Weights of a small mixture-of-experts language model, trained from scratch on English Wikipedia.
Size: 8 layers, width 320, vocabulary 32768, 67.5M parameters.
Experts: 16 experts in each of 6 layers, 304 SwiGLU neurons an expert, 1 pick a token, a sigmoid router.
Training: a variant of Adam for the experts, 315M tokens, 4190 steps.
Below are experts of layer 4 (counted from 0) of a mixture-of-experts language model. Rows are named gate (a neuron's input weights, with its number), up (a neuron's input weights, with its number) and show model dimensions 256-319. Each number is 50 + 15 x the weight over its row's rms, rounded and kept within 0 to 99.
Before each expert's rows: a language model's description of what the expert responds to. This comes from a sample of Wikipedia text that the model never trained on.

# expert 8
Description: Periods ending sentences before The, He, In, or a line break, plus word pieces of South Asian and Asian names like Kh, Sh.
gate0:72 34 44 36 75 37 39 36 57 27 52 46 65 14 37 68 58 60 76 63 43 52 62 63 75 50 41 52 59 74 31 45 53 44 69 47 44 51 38 55 40 42 35 36 78 32 42 37 88 67 25 55 42 44 59 51 75 55 58 62 90 54 71 50
up0:49 48 38 34 50 63 34 51 32 68 67 40 26 31 36 45 48 58 55 20 23 69 29 54 65 32 62 39 56 51 46 20 50 36 19 63 54 41 58 59 37 51 34 38 54 57 18 46 81 58 50 22 53 56 94 65 44 73 86 33 48 34 57 27
gate1:35 61 65 53 27 53 28 75 52 46 59 42 69 41 42 34 52 61 38 55 61 56 18 59 79 44 50 49 94 48 51 52 57 49 46 43 44 45 67 85 44 68 45 65 51 89 46 52 28 46 58 54 41 48 69 68 83 42 66 37 48 37 55 62
up1:28 45 48 19 69 49 57 61 84 14 78 73 36 73 50 71 58 64 62 58 49 56 42 64 66 38 81 46 38 41 37 49 41 59 17 63 73 45 40 31 46 75 49 47 57 65 44 44 33 54 59 53 72 56 63 47 76 55 61 50 53 31 34 41
gate2:38 58 47 70 80 22 48 47 44 57 57 74 30 30 25 61 55 42 62 58 37 53 83 49 55 18 70 52 47 55 66 01 47 56 52 60 28 58 47 49 38 35 47 61 76 47 63 45 36 58 48 64 46 41 27 47 53 41 39 31 57 41 51 51
up2:66 43 68 18 51 79 48 55 63 49 49 38 41 51 59 59 71 35 38 56 30 62 04 48 48 56 59 56 76 69 43 60 51 38 50 28 74 37 49 63 46 66 29 21 71 44 67 29 73 50 58 32 61 58 57 47 31 52 47 67 34 36 61 52
gate3:68 33 80 69 52 54 80 46 65 40 41 71 37 28 57 47 46 49 65 46 54 43 71 55 41 54 44 59 61 62 49 48 65 72 56 54 53 36 40 57 87 50 52 20 40 44 58 52 54 50 61 73 42 29 58 57 71 52 34 46 48 43 26 62
up3:49 49 28 54 58 60 80 77 51 15 37 70 44 37 30 50 63 65 25 69 49 17 62 43 81 34 87 50 60 72 33 58 62 49 40 30 59 49 62 34 37 50 50 59 33 45 51 33 47 59 29 36 55 69 50 45 24 65 58 38 59 55 47 34
gate4:65 58 56 61 56 91 24 48 43 62 32 32 55 33 40 53 56 34 45 12 66 66 30 53 46 69 58 56 59 70 71 28 79 58 40 75 56 44 28 51 46 38 38 67 45 31 34 43 53 47 25 38 49 58 55 63 27 56 47 52 61 55 49 37
up4:57 64 53 54 58 63 27 73 48 41 58 61 22 36 49 36 75 55 55 31 65 55 34 47 42 53 65 56 72 70 28 26 73 39 34 47 30 67 33 63 38 66 45 44 51 31 35 33 69 59 59 53 49 61 63 55 55 46 07 57 45 52 61 33
gate5:61 36 63 40 30 58 44 67 47 40 53 75 31 50 53 29 21 27 64 48 47 63 33 43 44 56 64 48 39 80 35 62 57 32 45 49 61 71 42 59 40 78 32 60 52 20 39 66 53 73 38 66 52 55 63 74 57 42 42 31 29 43 68 61
up5:63 59 45 76 65 63 28 46 60 60 51 42 49 40 30 64 52 68 65 85 46 47 56 51 58 82 20 61 46 58 77 39 42 52 66 53 57 50 34 35 63 40 60 43 59 57 50 53 57 47 23 44 46 61 67 66 53 29 41 44 51 65 58 71

# expert 0
Description: Pipe separators and numbers inside statistical tables, plus words like households and the in census and sports records, e.g. 97 households.
gate0:63 44 50 67 53 52 56 19 34 41 52 43 64 42 37 32 74 74 71 69 78 61 42 55 67 50 46 69 53 40 46 51 38 64 75 24 54 47 57 51 42 41 64 76 49 65 77 47 78 82 14 39 44 64 52 51 62 66 60 48 51 40 56 49
up0:59 57 38 03 59 62 56 85 55 74 43 44 29 54 81 58 21 42 42 28 43 52 63 68 50 77 31 30 72 39 39 42 47 48 54 58 32 69 51 46 61 44 52 46 71 55 35 40 27 46 70 45 45 43 47 75 62 25 39 48 51 67 42 52
gate1:45 55 63 72 42 51 56 53 48 63 66 89 42 44 62 74 48 55 34 43 44 42 19 67 47 33 59 36 62 50 64 47 27 42 60 67 71 61 56 36 47 33 59 64 57 45 26 76 61 52 54 36 56 52 24 62 21 60 39 38 39 65 53 34
up1:38 59 73 44 59 52 39 38 36 60 35 43 59 40 39 72 74 33 48 51 60 57 41 35 67 37 26 57 36 42 54 27 84 48 39 67 85 36 52 51 59 78 52 50 39 64 23 30 58 57 62 33 57 39 47 55 51 32 40 32 42 63 59 52
gate2:57 29 34 39 72 28 76 47 41 53 45 64 50 37 70 49 31 26 47 47 08 62 55 21 49 49 28 35 45 54 46 38 41 61 42 12 32 47 54 64 55 77 07 58 38 67 81 46 27 49 46 67 63 56 60 62 62 60 34 26 59 44 69 58
up2:29 78 46 49 52 50 38 56 36 54 40 58 71 42 64 40 38 54 24 55 55 62 46 22 40 40 69 50 60 40 67 46 35 45 18 46 52 22 58 50 65 73 38 54 56 49 75 29 54 57 74 60 66 50 21 44 35 74 46 76 31 55 56 75
gate3:43 38 54 51 77 42 37 48 53 49 49 22 46 49 24 53 90 41 43 63 44 49 49 53 36 64 61 25 84 26 54 54 46 61 45 36 51 56 32 55 66 38 67 56 52 18 19 59 75 45 29 50 56 28 66 72 52 53 32 53 64 48 33 32
up3:56 66 39 44 19 60 47 37 77 49 41 31 72 39 76 44 48 02 33 39 84 48 61 42 49 49 39 12 60 59 56 39 48 48 53 57 49 43 35 60 48 37 59 44 61 28 49 53 34 44 42 65 22 18 45 40 55 71 59 41 47 46 61 52
gate4:67 22 65 59 21 28 43 55 48 48 44 49 59 35 46 26 24 59 41 51 56 47 40 45 61 54 72 52 47 28 40 45 67 48 56 55 47 47 60 48 32 44 46 43 38 42 50 69 42 46 65 58 70 55 45 62 67 59 55 44 49 38 39 44
up4:82 63 25 49 66 36 74 36 44 81 57 37 45 60 32 45 57 33 44 40 43 47 51 66 29 27 46 35 55 49 48 36 35 53 46 90 63 62 38 63 84 41 50 45 41 82 36 34 53 62 47 32 79 42 27 55 27 43 41 51 34 81 35 63
gate5:46 30 28 41 70 29 29 56 45 49 41 53 30 45 34 87 63 62 43 60 44 48 56 43 67 68 62 49 68 41 49 40 64 63 60 54 60 56 18 41 64 53 51 52 48 19 57 52 40 49 44 23 24 55 44 93 45 31 56 62 65 52 63 18
up5:43 26 48 55 76 35 37 53 29 51 31 64 27 33 37 59 62 89 64 29 60 53 41 54 61 60 56 68 75 63 44 46 45 37 86 56 54 54 50 33 35 39 33 51 80 21 59 63 52 51 74 31 38 63 32 77 47 27 43 63 57 70 36 40

# expert 12
Description: Opening parentheses after a name or heading, section markers like == and ===, table separator rows, degree signs, and sentence-initial This.
gate0:71 41 35 72 44 69 13 35 50 35 62 62 33 86 09 26 71 49 48 45 45 29 44 46 63 63 69 52 54 64 58 51 60 63 42 45 57 51 58 46 52 59 25 48 43 56 51 58 37 40 44 53 40 47 68 40 56 69 50 48 63 51 43 75
up0:49 44 30 42 72 37 54 58 54 42 28 39 69 56 31 48 97 76 43 73 53 55 39 58 59 58 61 28 53 63 56 28 58 40 29 37 43 50 37 62 23 54 22 33 52 29 48 48 67 39 36 73 48 55 75 49 79 61 58 54 50 46 63 48
gate1:46 47 55 44 58 48 51 78 38 74 28 68 22 40 13 54 28 69 44 44 45 55 37 55 49 42 89 66 48 52 58 47 28 56 46 61 46 36 40 76 25 51 30 49 83 41 49 23 41 57 48 51 57 65 26 51 40 45 60 49 63 49 58 29
up1:34 40 57 72 38 56 49 48 67 53 51 78 47 85 49 68 52 36 87 45 51 31 62 50 41 77 42 39 29 50 58 72 59 55 45 72 75 71 38 44 85 48 46 65 75 55 26 37 49 29 41 52 53 36 70 58 59 36 53 73 45 34 73 56
gate2:56 25 41 32 62 56 59 68 50 75 63 54 23 33 36 50 54 35 57 71 67 44 60 52 58 35 57 30 55 68 76 43 29 42 44 56 69 50 54 69 47 41 35 66 50 18 55 62 43 35 09 40 47 24 47 29 53 61 51 34 33 72 20 40
up2:39 40 40 86 56 71 52 55 51 57 64 26 32 68 66 50 35 40 44 59 58 16 62 35 37 77 98 55 39 43 74 41 44 32 53 71 47 49 38 52 54 78 28 61 35 31 69 43 52 54 59 48 69 46 36 70 21 51 54 44 24 63 36 55
gate3:65 61 24 46 42 40 46 49 94 41 65 51 43 67 67 57 15 50 77 45 12 55 63 56 59 25 56 77 24 43 53 54 53 32 25 45 58 39 45 39 57 32 31 87 73 64 45 23 32 40 71 64 56 46 32 37 27 49 49 56 53 34 88 70
up3:84 39 50 23 41 56 52 54 56 80 54 26 54 31 74 73 51 37 53 45 56 62 48 51 20 49 49 56 34 33 46 68 44 68 44 80 59 64 56 33 39 33 56 62 50 40 40 42 17 41 55 52 48 17 23 57 41 49 43 41 60 40 59 71
gate4:59 53 54 61 44 84 49 51 28 52 27 38 53 53 30 42 52 61 59 58 42 70 51 21 43 52 49 64 50 66 66 42 50 10 42 36 41 39 79 70 48 38 32 39 65 55 21 67 51 41 45 37 27 55 38 48 50 37 59 52 48 28 37 31
up4:60 48 53 36 39 51 59 55 51 32 13 51 35 33 43 30 21 73 50 61 71 72 55 34 61 71 44 61 47 62 74 34 93 51 38 21 36 30 74 36 54 42 30 49 60 45 23 43 50 52 37 43 39 46 54 66 67 47 66 69 35 40 45 09
gate5:64 35 54 53 39 72 52 67 62 18 24 26 42 45 54 53 33 58 43 44 86 87 37 32 23 42 45 56 51 29 75 45 52 57 63 39 16 25 75 54 50 51 46 45 55 24 40 83 50 30 59 50 55 51 60 37 57 66 54 56 75 60 48 46
up5:46 62 45 57 47 81 39 34 19 68 49 42 52 42 71 30 68 51 33 41 74 68 63 46 78 69 57 26 44 44 53 44 50 51 86 36 47 53 28 71 36 54 38 35 38 58 39 66 51 37 54 37 41 27 25 53 71 41 34 43 41 75 57 56

# expert 5
Description: Modal and auxiliary verbs (would, can, have) and play/played/reach in football career text, plus a, in, to and table-cell spaces.
gate0:44 36 46 53 57 68 44 55 52 39 40 56 48 60 36 71 69 34 79 45 66 78 34 35 41 71 41 69 54 44 43 32 31 58 36 35 50 54 42 61 58 62 65 60 45 53 52 80 61 16 40 54 42 18 21 57 55 48 40 47 48 57 30 37
up0:40 58 61 59 59 44 45 60 37 40 37 72 52 33 51 75 33 73 53 40 28 55 52 48 62 15 29 29 66 49 28 10 55 55 45 49 78 38 62 29 53 09 20 54 47 45 28 28 69 68 57 54 50 55 57 63 50 26 65 43 69 69 58 83
gate1:63 33 28 61 45 45 36 57 44 84 64 75 35 56 25 34 64 46 20 49 60 31 20 63 45 39 39 75 61 58 75 53 53 34 73 70 46 52 46 49 40 46 59 46 49 39 66 47 40 65 58 63 49 53 47 17 35 54 38 54 08 70 24 62
up1:63 54 30 37 45 45 73 55 61 67 57 57 16 35 21 49 30 54 23 53 57 55 21 43 45 64 44 39 47 64 26 38 50 51 68 66 40 44 62 54 51 56 68 55 46 62 62 61 46 42 54 47 59 47 53 53 56 20 02 45 58 62 20 49
gate2:36 51 49 55 12 43 13 45 68 41 43 38 49 61 15 56 53 72 63 48 41 70 13 37 35 48 64 51 58 41 32 45 36 32 22 55 57 30 37 59 39 46 61 66 40 54 18 32 47 36 50 31 28 85 31 36 32 55 31 34 47 48 52 61
up2:62 44 26 59 18 33 47 73 58 51 96 46 54 53 68 56 45 66 53 44 54 46 50 60 51 35 73 40 38 56 42 47 29 41 45 28 37 40 69 46 52 54 54 56 58 68 36 27 43 45 72 56 35 76 33 33 63 44 23 67 35 37 70 46
gate3:63 55 64 77 31 55 71 38 47 49 37 63 54 34 64 42 54 67 47 72 47 58 42 58 38 48 38 13 45 22 56 41 41 70 57 41 52 39 31 32 57 37 69 67 44 49 66 63 45 43 44 36 45 32 24 54 63 71 36 34 39 61 45 56
up3:42 67 68 59 55 26 44 50 66 84 86 64 64 42 27 43 08 42 56 64 43 42 63 67 57 27 29 32 49 45 56 39 61 62 57 77 33 52 35 37 61 61 64 64 51 72 39 69 52 81 62 43 64 38 51 31 68 58 39 31 41 61 25 53
gate4:61 37 32 51 54 74 42 46 53 27 56 65 25 51 74 64 51 42 49 53 69 70 50 62 52 54 66 34 59 52 39 59 32 71 59 66 60 45 40 28 49 54 44 69 50 70 48 41 74 70 67 26 72 76 33 78 34 69 53 53 84 55 39 50
up4:51 61 57 38 60 51 54 82 68 76 43 62 28 47 45 44 51 63 36 57 69 73 58 42 46 52 21 60 27 59 48 41 40 62 40 31 32 49 81 29 41 48 47 38 51 39 46 47 51 79 74 64 64 51 41 63 26 28 75 49 66 48 30 54
gate5:48 33 51 57 51 59 44 42 27 52 34 37 34 48 55 60 55 40 60 74 29 70 28 29 69 67 48 63 41 64 44 56 32 36 79 54 77 59 52 69 61 54 37 55 42 69 67 50 40 28 39 47 58 55 58 48 30 98 74 62 59 49 59 54
up5:59 46 59 40 51 41 65 49 62 55 47 60 41 50 60 41 58 51 56 72 13 60 24 49 45 51 40 66 37 50 67 63 68 41 59 39 68 52 48 76 44 50 53 51 47 58 58 54 35 56 48 70 53 61 65 31 56 60 73 54 61 28 91 42

# expert 6
Description: Digits inside years such as 1967 or 1913, and infobox field labels like Born, Died, Coordinates, Species, Preceded by.
gate0:26 58 48 27 50 61 51 48 52 46 46 51 64 53 72 44 36 55 69 42 58 53 76 59 41 76 58 72 37 46 78 37 33 63 39 60 40 32 44 65 33 33 35 22 42 60 41 54 68 30 58 72 64 41 40 48 71 64 30 61 39 54 43 42
up0:73 63 36 73 56 45 64 68 44 30 42 39 66 56 48 50 52 46 52 95 30 72 48 46 50 41 41 56 52 51 48 49 32 51 32 43 57 52 54 59 35 65 63 44 77 57 17 75 38 60 19 43 44 37 59 47 55 38 58 34 40 41 22 49
gate1:38 27 74 45 36 66 52 17 66 27 49 60 25 62 34 47 40 56 31 75 45 35 61 47 60 45 57 62 58 38 55 51 38 60 63 58 59 29 45 48 53 50 68 47 52 29 56 35 54 56 57 69 28 45 70 61 56 61 57 56 56 34 60 92
up1:23 38 51 59 52 69 48 45 30 17 50 50 38 26 22 64 53 43 72 42 33 49 53 36 53 44 64 42 74 32 53 25 28 37 68 62 71 38 25 50 52 36 51 58 56 46 51 56 59 52 81 43 41 40 46 26 47 54 67 30 69 60 77 50
gate2:53 37 72 57 35 74 38 43 88 42 42 54 67 42 46 53 63 48 59 47 59 43 39 38 40 71 53 43 77 49 58 39 73 62 43 54 64 72 79 70 42 38 57 41 65 53 48 66 34 50 48 38 43 45 43 58 80 59 31 53 64 73 57 61
up2:41 57 69 46 47 48 62 58 70 25 43 36 56 20 47 40 81 48 76 54 63 65 35 32 65 65 54 54 71 76 42 36 67 59 47 47 39 45 64 76 23 61 55 46 61 43 47 62 48 66 40 52 49 32 51 54 45 58 64 53 43 53 46 49
gate3:47 38 57 43 59 39 55 62 56 58 58 29 37 36 56 70 38 58 50 75 44 59 40 28 56 75 49 47 59 64 45 52 39 77 64 39 51 56 72 49 62 56 62 60 45 37 47 54 45 69 62 45 62 36 77 54 80 69 52 44 56 28 61 51
up3:35 45 59 46 36 20 71 69 59 51 55 38 65 56 53 61 50 69 63 51 50 57 59 78 35 54 44 39 78 74 66 51 25 52 44 44 36 50 48 22 56 74 47 57 46 36 41 28 54 55 35 49 51 50 76 30 50 62 51 23 51 26 37 72
gate4:52 51 55 60 24 66 42 63 25 44 14 72 50 96 37 55 59 71 62 53 32 29 37 28 78 30 59 63 64 67 55 35 38 35 68 47 59 48 26 55 65 41 61 47 60 53 54 44 52 55 52 50 63 41 73 55 38 40 55 24 38 65 48 33
up4:58 35 63 39 76 56 63 63 39 34 15 58 34 33 39 47 74 74 25 43 53 39 40 65 47 47 46 38 51 58 60 43 26 56 34 44 47 31 36 66 60 11 54 49 55 32 52 53 85 35 55 18 52 32 43 45 43 51 55 43 62 78 76 64
gate5:60 52 60 28 44 52 36 73 72 26 43 60 52 66 75 65 40 28 61 16 38 35 26 57 33 49 53 64 40 50 68 59 69 57 08 39 54 42 33 60 56 42 49 58 59 67 30 31 65 48 45 59 62 73 46 60 61 35 29 37 48 73 53 79
up5:57 49 32 45 52 61 44 45 67 29 27 71 52 58 20 36 30 46 56 40 45 28 73 42 38 50 52 42 29 45 73 42 71 36 18 69 71 30 64 61 56 34 43 56 52 51 61 36 61 75 55 64 47 35 44 27 57 54 47 73 50 45 41 73

# expert 15
Description: First digit of years and day numbers in birth/death dates (Born: 14 April, 1766 –), the space before them, plus born, died, early, late.
gate0:46 65 75 47 54 56 54 72 31 68 51 72 54 53 39 33 42 31 43 60 53 56 42 68 47 46 63 37 52 43 65 26 59 21 69 70 42 42 46 59 37 39 34 48 60 67 49 40 46 52 32 53 46 67 39 54 48 32 49 38 39 65 46 67
up0:73 69 76 74 38 43 39 53 51 51 73 56 57 61 33 34 58 70 51 46 71 77 73 57 39 30 69 25 68 47 57 42 44 44 67 45 42 70 26 48 44 27 36 46 60 37 59 39 53 16 68 63 29 76 26 48 79 52 39 53 55 60 43 48
gate1:48 50 38 36 50 35 64 80 97 43 54 50 52 55 40 43 58 27 65 46 67 59 55 50 40 64 46 32 44 36 57 74 57 44 67 43 52 63 47 71 72 51 71 73 61 49 29 42 15 65 61 66 36 36 49 31 40 35 33 73 59 44 51 53
up1:59 36 59 44 38 75 60 62 49 43 37 33 15 67 48 60 70 61 92 72 28 50 63 40 35 46 57 48 56 51 28 52 42 69 48 56 59 47 33 58 49 50 31 66 53 49 35 89 45 37 34 34 33 49 25 44 59 50 33 21 89 49 61 46
gate2:43 45 62 21 43 70 17 69 45 46 38 73 24 69 39 53 58 57 58 74 44 55 45 57 35 30 35 58 50 35 54 31 35 26 42 37 45 33 74 50 49 35 49 57 65 38 51 59 65 36 63 50 55 38 35 53 32 39 53 60 64 54 54 46
up2:67 38 40 71 47 62 51 51 38 40 89 53 61 39 40 47 59 46 54 32 73 33 39 57 69 26 71 64 34 50 34 48 48 69 59 63 54 40 55 33 56 71 43 42 46 68 51 48 42 61 54 63 30 77 69 30 46 52 33 51 36 45 44 52
gate3:50 10 25 50 43 52 57 80 53 59 77 66 36 59 48 66 46 54 55 73 20 57 34 80 37 25 43 33 17 46 31 49 57 55 26 47 50 54 62 47 45 51 59 61 40 41 41 31 47 65 81 51 59 76 44 52 57 80 59 62 61 42 43 63
up3:36 48 18 74 59 58 55 62 46 64 47 73 31 56 15 36 56 56 36 73 69 37 32 66 31 47 50 84 15 55 40 53 51 70 40 54 30 45 44 37 46 71 66 24 38 42 44 91 47 70 32 53 56 64 59 78 70 69 48 72 47 50 14 49
gate4:40 23 66 36 55 50 52 31 70 24 67 64 55 48 51 43 32 64 71 53 57 19 40 41 28 30 29 48 66 83 50 30 66 48 77 53 59 57 70 44 51 65 71 74 51 42 62 65 24 57 54 51 36 47 38 27 57 69 47 61 37 45 45 49
up4:50 49 49 46 33 38 59 77 34 48 36 32 68 54 53 64 44 55 42 51 51 42 72 39 59 59 45 36 61 42 43 61 59 49 43 42 68 45 56 44 82 41 37 60 60 45 80 44 40 32 58 48 68 55 62 91 49 20 42 37 75 52 69 55
gate5:77 49 18 58 57 57 36 80 42 76 29 40 51 53 44 67 68 44 53 62 44 42 59 77 40 38 45 39 42 20 70 38 51 52 46 27 69 42 55 47 22 29 66 59 47 51 43 62 33 60 55 48 67 32 32 48 32 32 65 50 64 48 81 45
up5:85 43 34 76 59 54 45 81 17 58 45 35 63 58 44 42 51 51 26 49 70 63 53 78 47 05 28 65 30 45 60 43 75 37 58 43 63 30 60 39 35 39 54 51 51 74 42 68 23 54 48 36 24 44 47 47 36 43 77 65 48 66 63 43

# expert 4
Description: Past-tense verbs after a subject or was, such as said, stated, noted, began, released, used, in running prose.
gate0:49 52 41 49 45 74 17 40 63 47 64 64 45 54 35 70 44 78 67 24 63 30 32 39 36 45 39 67 67 43 47 42 56 33 41 40 59 67 37 43 66 85 51 70 36 31 48 49 61 39 67 53 56 39 62 39 53 39 29 54 54 69 82 62
up0:61 59 64 44 22 55 59 42 61 72 40 37 48 22 47 28 34 28 26 63 57 85 84 54 59 49 61 69 56 44 42 33 57 40 17 47 41 39 68 51 51 39 51 57 48 69 67 66 52 73 78 36 64 44 52 24 57 77 54 32 36 62 43 50
gate1:39 49 58 32 38 50 40 25 21 60 60 67 49 59 20 77 54 43 69 49 38 75 68 39 53 42 55 49 36 57 58 67 41 68 57 55 50 65 62 26 29 35 72 56 91 60 44 55 42 35 60 49 46 64 53 57 18 48 40 16 43 36 70 55
up1:56 55 62 66 49 53 32 29 58 61 51 67 49 55 65 62 37 37 32 58 39 39 31 72 16 63 14 12 59 33 54 48 54 46 48 16 64 19 37 39 29 60 65 44 52 55 38 60 35 52 70 47 46 28 44 49 54 45 46 50 57 23 36 35
gate2:24 38 60 70 70 61 65 39 49 36 25 44 47 78 48 29 59 37 43 60 74 52 67 31 64 40 48 51 70 63 55 56 49 33 30 33 31 59 60 53 41 47 60 55 26 48 52 56 43 48 35 59 70 58 27 64 30 60 36 30 10 50 46 49
up2:65 42 50 55 55 42 58 55 39 46 46 54 61 38 50 29 26 59 40 54 46 34 51 75 46 23 48 37 52 60 37 82 84 48 46 59 64 53 42 44 63 45 57 74 54 64 35 60 52 81 59 44 30 36 60 33 60 32 62 72 39 34 20 42
gate3:45 54 54 62 47 38 39 32 36 48 84 47 55 37 66 39 51 54 53 63 48 64 68 22 47 36 38 46 57 35 36 32 29 49 51 57 53 31 62 21 56 43 52 43 58 45 68 81 72 25 59 53 26 46 50 51 73 83 33 28 40 58 25 74
up3:20 58 55 50 54 63 27 49 39 72 63 39 55 43 56 72 51 62 63 49 56 41 59 59 48 59 65 61 36 58 62 33 49 50 51 74 66 32 36 60 51 37 54 57 25 45 59 45 62 66 63 71 90 56 75 42 63 57 31 48 29 50 68 43
gate4:43 24 49 12 43 29 31 56 66 50 56 76 31 40 65 64 39 54 54 77 35 32 54 51 40 70 49 49 44 48 49 52 77 44 50 66 48 32 58 34 47 54 40 56 62 59 47 48 43 49 50 60 42 52 58 52 39 51 63 72 54 58 52 47
up4:61 44 76 30 47 17 41 56 77 46 49 65 58 46 44 56 69 35 76 70 26 33 30 51 28 34 34 54 53 30 52 67 36 60 64 58 35 52 58 64 40 41 63 36 52 52 70 62 59 34 67 98 72 16 49 52 50 44 57 59 32 68 62 73
gate5:39 13 38 66 46 39 22 66 27 40 61 53 46 64 53 54 33 63 67 68 67 48 40 58 57 29 41 42 56 52 56 67 46 38 50 65 30 33 47 49 56 54 48 66 71 72 50 38 27 36 66 66 53 40 43 75 38 31 46 50 54 61 88 54
up5:61 48 54 60 42 63 58 48 62 39 51 41 38 46 53 92 33 44 11 46 53 48 27 94 54 58 42 57 63 10 40 26 47 56 33 31 55 32 35 27 45 60 38 44 33 47 38 41 59 53 52 44 50 60 74 63 59 44 66 23 31 50 52 62

# expert 2
Description: Commas closing a phrase or name before and, which, while, or a country name, as in Prefecture, Japan, and quote-commas like ', or ",.
gate0:50 45 65 49 38 20 55 52 56 55 43 50 57 42 57 58 24 63 61 30 76 29 30 64 22 66 61 47 34 62 64 47 49 37 23 39 61 60 47 44 38 59 61 17 56 62 48 62 66 86 69 61 58 29 57 33 36 73 35 17 69 64 35 56
up0:52 50 25 46 35 33 64 38 45 63 41 33 56 61 59 68 70 81 43 38 42 47 27 55 18 65 52 47 41 63 49 58 32 52 44 62 82 64 50 77 31 41 56 51 37 63 65 53 36 70 53 65 47 65 50 55 30 55 60 48 43 59 35 69
gate1:39 37 44 72 59 35 23 65 48 51 54 66 26 73 52 33 51 32 42 58 58 06 69 59 32 59 51 37 49 42 79 72 65 60 61 69 52 46 47 42 34 54 63 73 60 37 43 61 45 45 28 67 64 69 47 27 67 38 76 39 45 31 31 37
up1:46 48 63 40 60 62 56 37 39 57 68 76 57 29 65 69 57 66 42 58 32 87 29 41 65 50 58 55 84 39 40 56 35 48 76 48 47 54 78 54 70 69 66 34 63 21 54 42 68 45 75 45 59 42 44 63 63 27 51 64 52 44 63 38
gate2:31 48 36 52 52 52 53 46 69 59 44 46 25 50 58 57 52 08 54 36 31 59 36 44 37 75 28 37 59 59 43 68 28 59 47 62 61 42 68 39 59 34 44 41 83 53 33 57 57 66 59 28 59 40 54 65 40 38 40 56 53 45 88 32
up2:61 44 68 53 34 55 34 82 60 57 38 56 81 61 38 77 52 24 49 57 51 30 49 80 48 45 59 52 38 47 55 71 74 56 64 51 28 60 42 47 40 56 26 44 27 50 41 67 60 32 40 70 41 69 58 47 41 37 45 53 57 44 40 44
gate3:40 46 27 59 43 52 20 47 52 48 27 53 28 44 27 62 43 51 60 61 71 46 63 29 51 69 48 43 49 42 61 48 54 37 70 49 79 74 37 31 60 37 46 78 40 96 61 68 61 39 65 37 62 52 31 50 33 53 44 78 70 69 68 53
up3:77 44 85 51 72 30 59 83 48 52 87 57 60 59 70 50 73 48 61 17 60 38 30 67 64 45 70 50 45 53 48 59 50 57 50 46 35 52 68 65 34 53 60 54 44 57 59 39 38 57 70 64 36 60 67 53 60 50 55 23 30 32 63 21
gate4:78 48 33 62 81 75 43 51 44 59 71 65 47 42 65 40 40 54 87 68 56 62 60 37 54 51 46 63 76 57 22 41 40 58 42 41 37 37 54 39 75 47 69 43 67 65 34 46 50 38 49 65 18 42 71 34 46 59 49 24 58 56 39 80
up4:55 58 32 71 64 61 75 34 41 42 64 57 32 45 56 49 43 46 75 77 67 51 57 33 59 36 47 33 60 61 17 49 37 60 50 45 36 27 63 31 64 60 53 70 48 71 57 40 44 19 55 60 43 59 56 34 43 72 52 34 54 48 55 64
gate5:70 58 68 99 29 41 30 46 55 51 54 58 54 32 35 53 49 69 78 35 55 63 44 42 65 50 38 42 42 65 52 62 56 43 52 45 59 28 61 34 46 36 41 59 35 80 46 74 43 49 53 46 74 22 52 34 61 37 43 45 60 46 38 49
up5:41 41 68 63 50 53 62 74 11 62 67 48 54 86 26 68 49 26 50 32 51 56 71 50 46 21 73 70 51 56 48 38 53 45 54 55 69 58 75 42 47 30 40 42 43 58 52 54 49 48 57 46 63 63 48 56 43 58 53 26 26 68 51 50